Below are experts of layer 3 (counted from 0) of a mixture-of-experts language model. Rows are named router (the router's row for the expert) and show model dimensions 0-191. Each number is 128 + 24 x the weight over its row's rms, rounded and kept within 0 to 255.
After each expert's rows: a language model's description of what the expert responds to. This comes from a sample of Wikipedia text that the model never trained on.

# expert 13
router [161 117 157 100 104 148 121 160 156 174 151 116 136 120 155 132 139 115 134 107 140 128 128 110  86 149 181 109 149 151 175 163 120 108 167 149 121 143 119 117 133 160 136 128 140 124 108 141 171 107 140  99 140  92 107 124 155 122 152 155 121  84  95 122 136 119 103 130 104  93 110 128  96 143 140 116  84 165 175 136  86 160 129 185 140  69 117 119 153  86 136 136 137  96 105 155 144 119 110 120 131 128  93 149 142 115 116 107 143 108  57 140 146 104  93 121 121 133  87  83 108 152 147 135 129 114 148 127 101  93 140 110 135 167 132 135 132  81 124 105 104 166 122 111 140 137  96 165 141 165 120 108 159 120 144 125 130 112 136 122 128 109 147 157 164 120 130 135 121 106 111 132 124 122 112 165  76 133 159 146 136  77 149 141 122 127 132 151 168 176 142 143]
Letters and short pieces inside foreign proper names, often starting with capitals like Z, K or R, such as Mi-h-ăileanu, Mi-to, Da-cia.

# expert 15
router [ 90 135 132 159 155 148 130 124 115 124  99 118 134 128 100 118 107 133 159  92 145 125 175 140 141  96 153 121  98 132 138 147 126 154 134 144 160 147  90 140 151 108 115 162 101 137 137 146 134  88  98 113 103 137 114 117 107 125 111 106 128 109 176 133 117 111 124 125 136  72 129 144 107  77 116 143 177 104 117 136 127  91 139  94 158 122 152 128 133 105 161 183 169 154 108 112 113 168  64 138 125 114 108 107 148  94 160  93  86 133 176  86 104 148 131 158 149 110 122 121 167 136 162 144 108 135  99 141 163 170 104 133  97 142 163 152 145 109 152 121 130 117 103 133 142 148 159  91 132  94 139 166 144 133 139 192 132 154 107 144 121 109 118 101 149 141 112  90 133 120 125 129 156 153 147 139 148  94  70 120 109 150 159 112 104 143 104 121 117 126 150 126]
Geographic coordinate symbols, degree, minute and second marks, N and W, decimals, census percentages, and punctuation in numeric table cells.

# expert 3
router [137 159 124 114 111 153 164 108 127 173 120 139  88 121 122 159 104 144 143 163 135 100 114 117  89 130 106 137  92 109 122 150 139 134 169 156 149 174  64 168 150 119 114 115 151 169 105 144 134 110 108 152 128 143  85 153 145 104 152 175  84 155 138 116 165 162 124 118 127 149 124 134  84 121 156 112 123 158 137 118 107 186 129 106 151  93 128 123 139 160 157 146 111 106 134 145 111 107 136 106 153 116 103 185 168 102 148 123 119 167 123 154 163 132 181 140 112 150 119 115 117 105 163  97 118  95 107 145 141 122 114 136 124  91 112 106 155  98 145 137 137 117 179 127  96 113 131 148 141 157 133 153 134 131 139 127 133 137 130  72  86 135 123 155 166 171 146 156 118 109 135 131 120 101 165 139  89 131 132 109 148 142 126  92 157 115 117 131 116 155 108 160]
Syllable pieces, often final, of non-English personal and place names in cast lists, sports results and rosters, such as Prajak-ta, Zagre-b, Karachali-ou.

# expert 12
router [ 88 157 145 153 144 139 181 146 101 112 119 118 156 136 108 168 141 101 123 132 142 102 114  99 131 104 165 109 128 119 132 110 144  99 126 135 150 131 135 138 147 119 180  81 129 101 148 122 127 136 153 144 156 123 101 154 139 100 147 120 113 161  99 160  93 128 123 149 118 151 145 120 146  89 110 111  82 142  77 144 125 135 100  96 118 117 142  81 134 117 110 143 153 136 110 136 128 157 154 157 121 135 123 113 141 132 159 144 153 163 134 160 161 134 106  55 108 123 140 138 153 115 119 143 136  97 154 144 111 107 122 151 101 160 104 138 153 106 125 113 134  79 172 123 142 126 130 127 136  89 146  87  71 146 111  94 146 157 103 143 126 126 159 107 128 166 145 134  80 124 143  74  93 137 101 109 150 124 143 140 114 127 129 103 149 182  92 182 109 118  86  97]
Newlines, paragraph breaks and sentence-final periods ending lines, list items, table rows or sentences.

# expert 0
router [105 138  97 155 107 111 153 150 137 133 120 121 149 118  84 147 110 162 105 165 157 110 108 142 109 131 160 137 129 141 135  73 115 127 108 129 117 106 173 121 113 117  92 146 138 111 100  95 127 158 149 139 128 156 153 137 150 106 135 180 131 107 166 144 133 116 124 143 162 146 129 202 103 104 157  75 117 126 139 148 136  92 125 127 103 136 120  84 108 113  97 119 128  89 112 106 167 105 113 125 147  87 129 136 135 155 141 155 158 141 141 100 129 103 139 109  90 159 114 114 163 117 145 159 167 154 148 105 113 127 129 135 189 152 160 115 163 134 109 118 111 124 149 173  90 125 138 168 170 114 153 139 120  86 128 111 126 107 144 105 118 153 140 154 141 151 113 126 141 145 133 129 166 132 160 145 147 180 126 145 168 141 106 113 123  84 102 131 129 125  64  98]
Articles, possessives and quantifiers opening a noun phrase, often after of or the, such as the, some, two, most.

# expert 7
router [106 125  99 148 137  93 148 139 129 100 112  81 108 103 116 120 210 142 117 150 117  95 138 116 104  94 117 152 122 128 126  90 149 171 104 141 111 119 147 107 114 123 112 155 141 179 164 121 115 100 157 130 147 131 154 100 128 118 131 155 139  88 106 126 120 128 138 118 131 103 162 137 140  90  89 120 136 131 116  91  83  63 153 139 107 145  87 138 110 153 157 129  97 158 129 127 127 141 111 105 109 125 157 118 152 138 128 190 148 158 128 142  96 124 142 151 139 111 125 123 103 143  99 129 177 124 108  98 168 108 142 178 107 108 138 102 134 148 138 139 130 129 131 125 107 147 151 131 125 109 115 143  86 138 138 146  89 134 137 139 111 119  98 131 103  74 172 157 123 169 125 152 148 190 111 105 186 125 125 157 117 131 141  96 161 130 132 121  83 113 145 138]
Prepositions, conjunctions and commas that follow a verb or noun and introduce a phrase in running prose, such as surrounded by, into, during.

# expert 6
router [122 126 131 102 144 122 106 123 122 134 142 132 151 131 139 112 135 106 127 134 104 114 149 126 157 134  95 101 145 157 112  92 111 158 144 148  88 136 148  93  97  95 132 159 124 111 150 171 125 124 170 152  88  98 128 142 147 117  68 133 137 126 141 128 143 103 128 141 117 173 147 143 151 121 186 136 173 102 157 157 111 150 131 118 129 118 116 130 164 135  95 138 100 141 111 114  80  94 145 135 110 106 149  99 125 100 123 138 114 126 103 160 138 153 126 101 101 157 195 101 154  97  88 126 135 108 125 120 150 114 160 114 116 161 109  78 126 142 130 141 127  80 164 133 156  90 151 189 147 138  88 108 118 178 161 130 145 174 159 141 141 158 161 101 142 125 143 100 140 124 129 107 132 100 132 120 169 110 153  97 136 102 105 150 112 136 143 151 114  81 119 173]
Words and table pipes in music and film articles, such as album, song, guitar, Label, Recorded at, track-list separators.

# expert 5
router [ 57 129 136  84 151 121 161 146 157 118 108 114 148 117 116 125 125 143 158 171 154 114  89 147 129 151 154 104 161 120 124 146 149 127 153 109 124  96 130 128 174  92 151 116 148 133 166 131  93  94 134 107 155 155 120 128 109 127 178 117 151 124 155 107 117 129 149 161 122  84 145 108 124 176 166  93 146 167 129 144 109 128 148 108 146 102 109 147 131 129 124 111 127 137 111 103 130 125 122 109 147 170 179 140 157 132 129  86 151  92 163 150 155  99 133 140 133 122 127 150 105 120 118 142 119 185 177 149 100 102 105 116 145  98 129 157 110 141 120 138 122 101 108  88 107 127 123 105 161 168 107 134 126 163 135 117 135 150  98 138 177 142 119 119  88 144 120 110 116  91 142  86 118 140 135 146 115 113 192 127 104 159 117 110 135 104 136  95 100  85 119 166]
The equals signs that open section headings after blank lines, plus list dashes, digits in statistics and year ranges, and commas after dates.

# expert 14
router [172  81 108  86 105 118 154 163 133 166 142 113  89 122 116 158 110 107 109 101  88 154 147 107 133 103  81 136 146 131  91  93 158 103 118 135 121 143 109 166 143 119  90 118 127 135 100 107 111 153 165  76 116 160 125  91 102 143 140 124 110  97 131 146 130 166 127 129 123 123 104 126 169 152 115 123  74 111 111  85 148 146 133 138 110 143  97 128 134 193 149 136 150  62 157 117 101 129 159 143 169 128 149 136 130 132 120 126 136 113 114 116  92 116 154 154 143 115 110 163 132 132 162 111 105 122 112 146 147 168 104 114 118 102  89 120 131 146 100 105 133 114  92  85  79  94 138 139  82 111 123 148 135  85 107 164 135 127 153 109 120 163 114 109 154 156 121 131 105 144 136 179 132 118 137 170 103 121 126 125 140 141 138 151 147 122 165 127 112 119 146 115]
Final pieces completing a split word, often suffixes such as -ment, -ion, -ical, -ity, or endings like Pastora-l, Satelli-te.

# expert 11
router [165 141 122 151 125  94 119 115 114 128 183 116 128 149 174 131 119 151 153 148 157 132 107 145 145 115 108 176 165 118 144 102 123 145 113 143 116 135 114 127 140 154 143 182 125 185 142 123 126 132 122 170 173 170 116 102 125 152 147 119 134 128 176 117 140 106 136 150 125 120 128 117 146 150  92 105  71  91 115 132 135 116 126 148 146 184 114 106 104 156 103 125 110 126 159  97 100 107  81 182 136 127 170  97  95 139 136 147 151 143 115 143 118 148 136 134 108 147 140 118  69 129  81 123 171 132 156 134 120 102 134 134  99  86 125 110 117 131 140 107 131 146 126 112 131 119  91 129 129 121 107 148 123 148 103 126  80 118 138 138 169 119 133 124 106  99 139 138 138 160  88 157 116 109 100 116 120 135 103 179 110 162 122 107  72 185 150 146 108 106 138  97]
Past-tense and participle verbs and their endings after a subject or auxiliary, such as deliver-ed, described, used, found, named, located.

# expert 9
router [141 134 115 151 135 113  81 127 130 107 145 173 116 109  99 124 148 124 108 138 128 159 110 130 161 136 123 139 135 141 128 158 128 123 128 113 118 138 132  98 115 138  69 129 127  86 104 135  95 165 130 123 190 140 184 149 105 178 125  96 125 167  89 132 115 149 187 138 124 110 110 118 177 131  85 143 162  98 132 109 128 153 113 137 127  96 153 150  78 125 111 114 122 154 131 137 159 142 162 163 117 188 145 107 112 103 110 115 131 114  98 148 137 105 128 128 149 137 104 130 136 150  93 144 152 186 122 108 111 182 128 112 114 129 126 127 113 125 161 126 140 137 170 157 107 119 158 118  65 126 148 128 149  65 102 120 158 150 122 132 134 124 112 151  93 141 143 131 138 128 117 118 142 108 162 114 101 155 108 128 154 148 122 170 129  88 121 121 157 167 164  99]
Hyphens and pipes in tables and lists (especially election results), plus pieces of words and prefixes such as un-, not, En-t-ries.

# expert 8
router [130 140 149  82 121 133 122  92 111 131 136 119 151 166 138  99 116 140 108 141  85 154 151  69  99 141 134 103  95 128 103  77 120 143 124  69 150 151 145 104 111 164 149 112 142 113 145 139 154 130 108 102  81  86 117 132 137 116  93 133 150 123 107 106 157 126 102  99 130 130  83 107  95 169 149 167 100 124 133 143 131 125 162  89  80 132 144 158  99 122 115  83 124 154 158 137 127 133 155  97 103 132 103 116 102 147 108 133 121 120 145 107 115 116 116 142 160 123 151 153 183 100 139  95 118  85 119 128 143 120 158  92 147 149  99 166  92 156 121 136  79 126 111 125 127 161 131 157 159 149 126 125  86 114  99 114 131 108 115 120  93 110 140 173 132  87 160 120 152 145 167 109 148  90 145 109 157 152 158 129 147 112 114 130 156 137 139 140 155 135 105 153]
Pipes, semicolons and league words in sports statistics and match reports, such as League, Cup, FC, La Liga; table cells.

# expert 4
router [ 87 145 109 114 132  77 121 120 134 157 110 110 119 154 146  91 132  80 134 120 132 120 138 132 116 128 120 136 124  87 137 133  82 123  91 145  99 142 139 143 112 118 145 125 138 150 124  95 155 136 111 159 124 115  79 133 110 132  95 123 193 153 171 154 114 124 171 140 139 131 193 160 122 138 130 135 167 197  98 121 158  85 125 113 140 129 117 159 174 128  89 138  97 175 120 125 105 123 101  85 150 110 126 126 133  95 146 135 134 166 170 128 129 144 111 125 151 133 120 167 139 127 157  95 130 107  92 127 104 153 118 114 134 124 114  82  80 134  98 155 153 114 145 111 157 110 193  99 128  97 135  99 126 144 113 128  93 115 133 148 164  91 107 110 129  96 109 108 140 118 133 124 106 149 118  97 151 116 125  93 108 107 127 150 138 141  94 111 126 104 110 165]
Words and table separators in scientific or technical text and infoboxes, such as species, data, IUPAC name, JPL, Right ascension.

# expert 10
router [144 146 140  95 142 121 120 124 103 126 141 126 150 164 161  69 140 162 114 153 138 124 160 135 152 125 144 132 157 167  98 124 129 140 124  86 189 115 140 123 121  93 193 103  94 159 144 158 153 106 111  99  81  78 118 182 138  95 113 104 119 131 141  96 142 120 139 131 154 158 141 108 109 128 120 157 121 101 142 124 191 143 113 102 135 168 162 132 151 130 119 103 137 146 116 108 113 141 151  91 134 148 119 111 120 141 132 105 126 111 159 151 162 140 110 127 144 137 142 169 153 128 118 106 104 134 133 110 163 109 168 106 149 156 151 156 109 133 105 168 103 159 130 139 125 151  87 104 137 150 150 104 114 129 142  92 135 107 116 122 124  81 132 107 143 119 114 106 138  98 172 172 104  91  94 119 141 121 150 111 110  78 109 164 103 161  98 145 148 107 108 143]
Small numbers and values in tables and infoboxes, position codes such as MF, FW, Apps, and the closing = of article titles.

# expert 1
router [163  78 126 157 117 144 126 153 169 136  84 130 122 125 131 169 138 108 153 128 103 138  90 165 140 148  69 130 118 114 123 171 121 116 109 148 111  99 121 148 148 130 148 108 145 108 118  95 111 151 110 129 154 163 189 132 108 132 119 125 127 137 113 136 102 110 121 142 136 161 111 150 165 151 100 137 147 119 103 170 115  82 101 164 125 165 102 133  96  90 148 127 157 100 105 140 154 131 123 108 124 108 151 159 130 139 128 150  92 124  95 122 117 152 116 117 112 102  97 102 102  95 113 167 134 153 115 112  83 123 116 173 157 148 151 100 124 132 112 122 142 177  62 157 147 122  92 108 110 139 145 131 156 148 126 144 101  99 123 153 109 182 130 122  87  89 120 144 108 126 161 160 123 127 131  95  99 131 112 138 124 116 154 110 115  92 132  90  89 109 150  91]
Inner pieces of ordinary English words split into pieces, often after an initial p, t or f, such as p-ul-pit, thr-esh-er, rec-ta-ngle.

# expert 2
router [ 90 132 169 129 130 133 112  82  85  86 151 146 134  97 157 115  99 148 126  91 140 110 113 113 130 129  89 147 139 122 105 103 158  89 107 129 140  68 144 112 128 120 146 123 123  89 134 129  82 116 118 177 112 104 141  76 102 133 131 140 140 135 147  95 136 125 117  79 119  95 115 129 122 121 159 142 179 159 122 133 131 188 132  99 123 111 139 114 150 129  94 124 107 112 131 159 143 161 133 184 124 135 114 129 122 162 118  89 107 157 139  95 153 138 161 107 182 141 123 145  87 129 130 155  91 131 137 134 113 117 114 149 141 125 108 132 162 120 223 152 133 105 148 150 120 124 147  94 134 108 111 134 113 139 126 152 173 143 101 105  87 107 122 146 133 162 123 123 112 129 145 118 161 158  76 103  92 120  94  97 118 133 133 129 130 112 109 126 113 130 134 116]
Month names and years in dates, especially after in or Born, as in died in November 2018, January 14, 1936.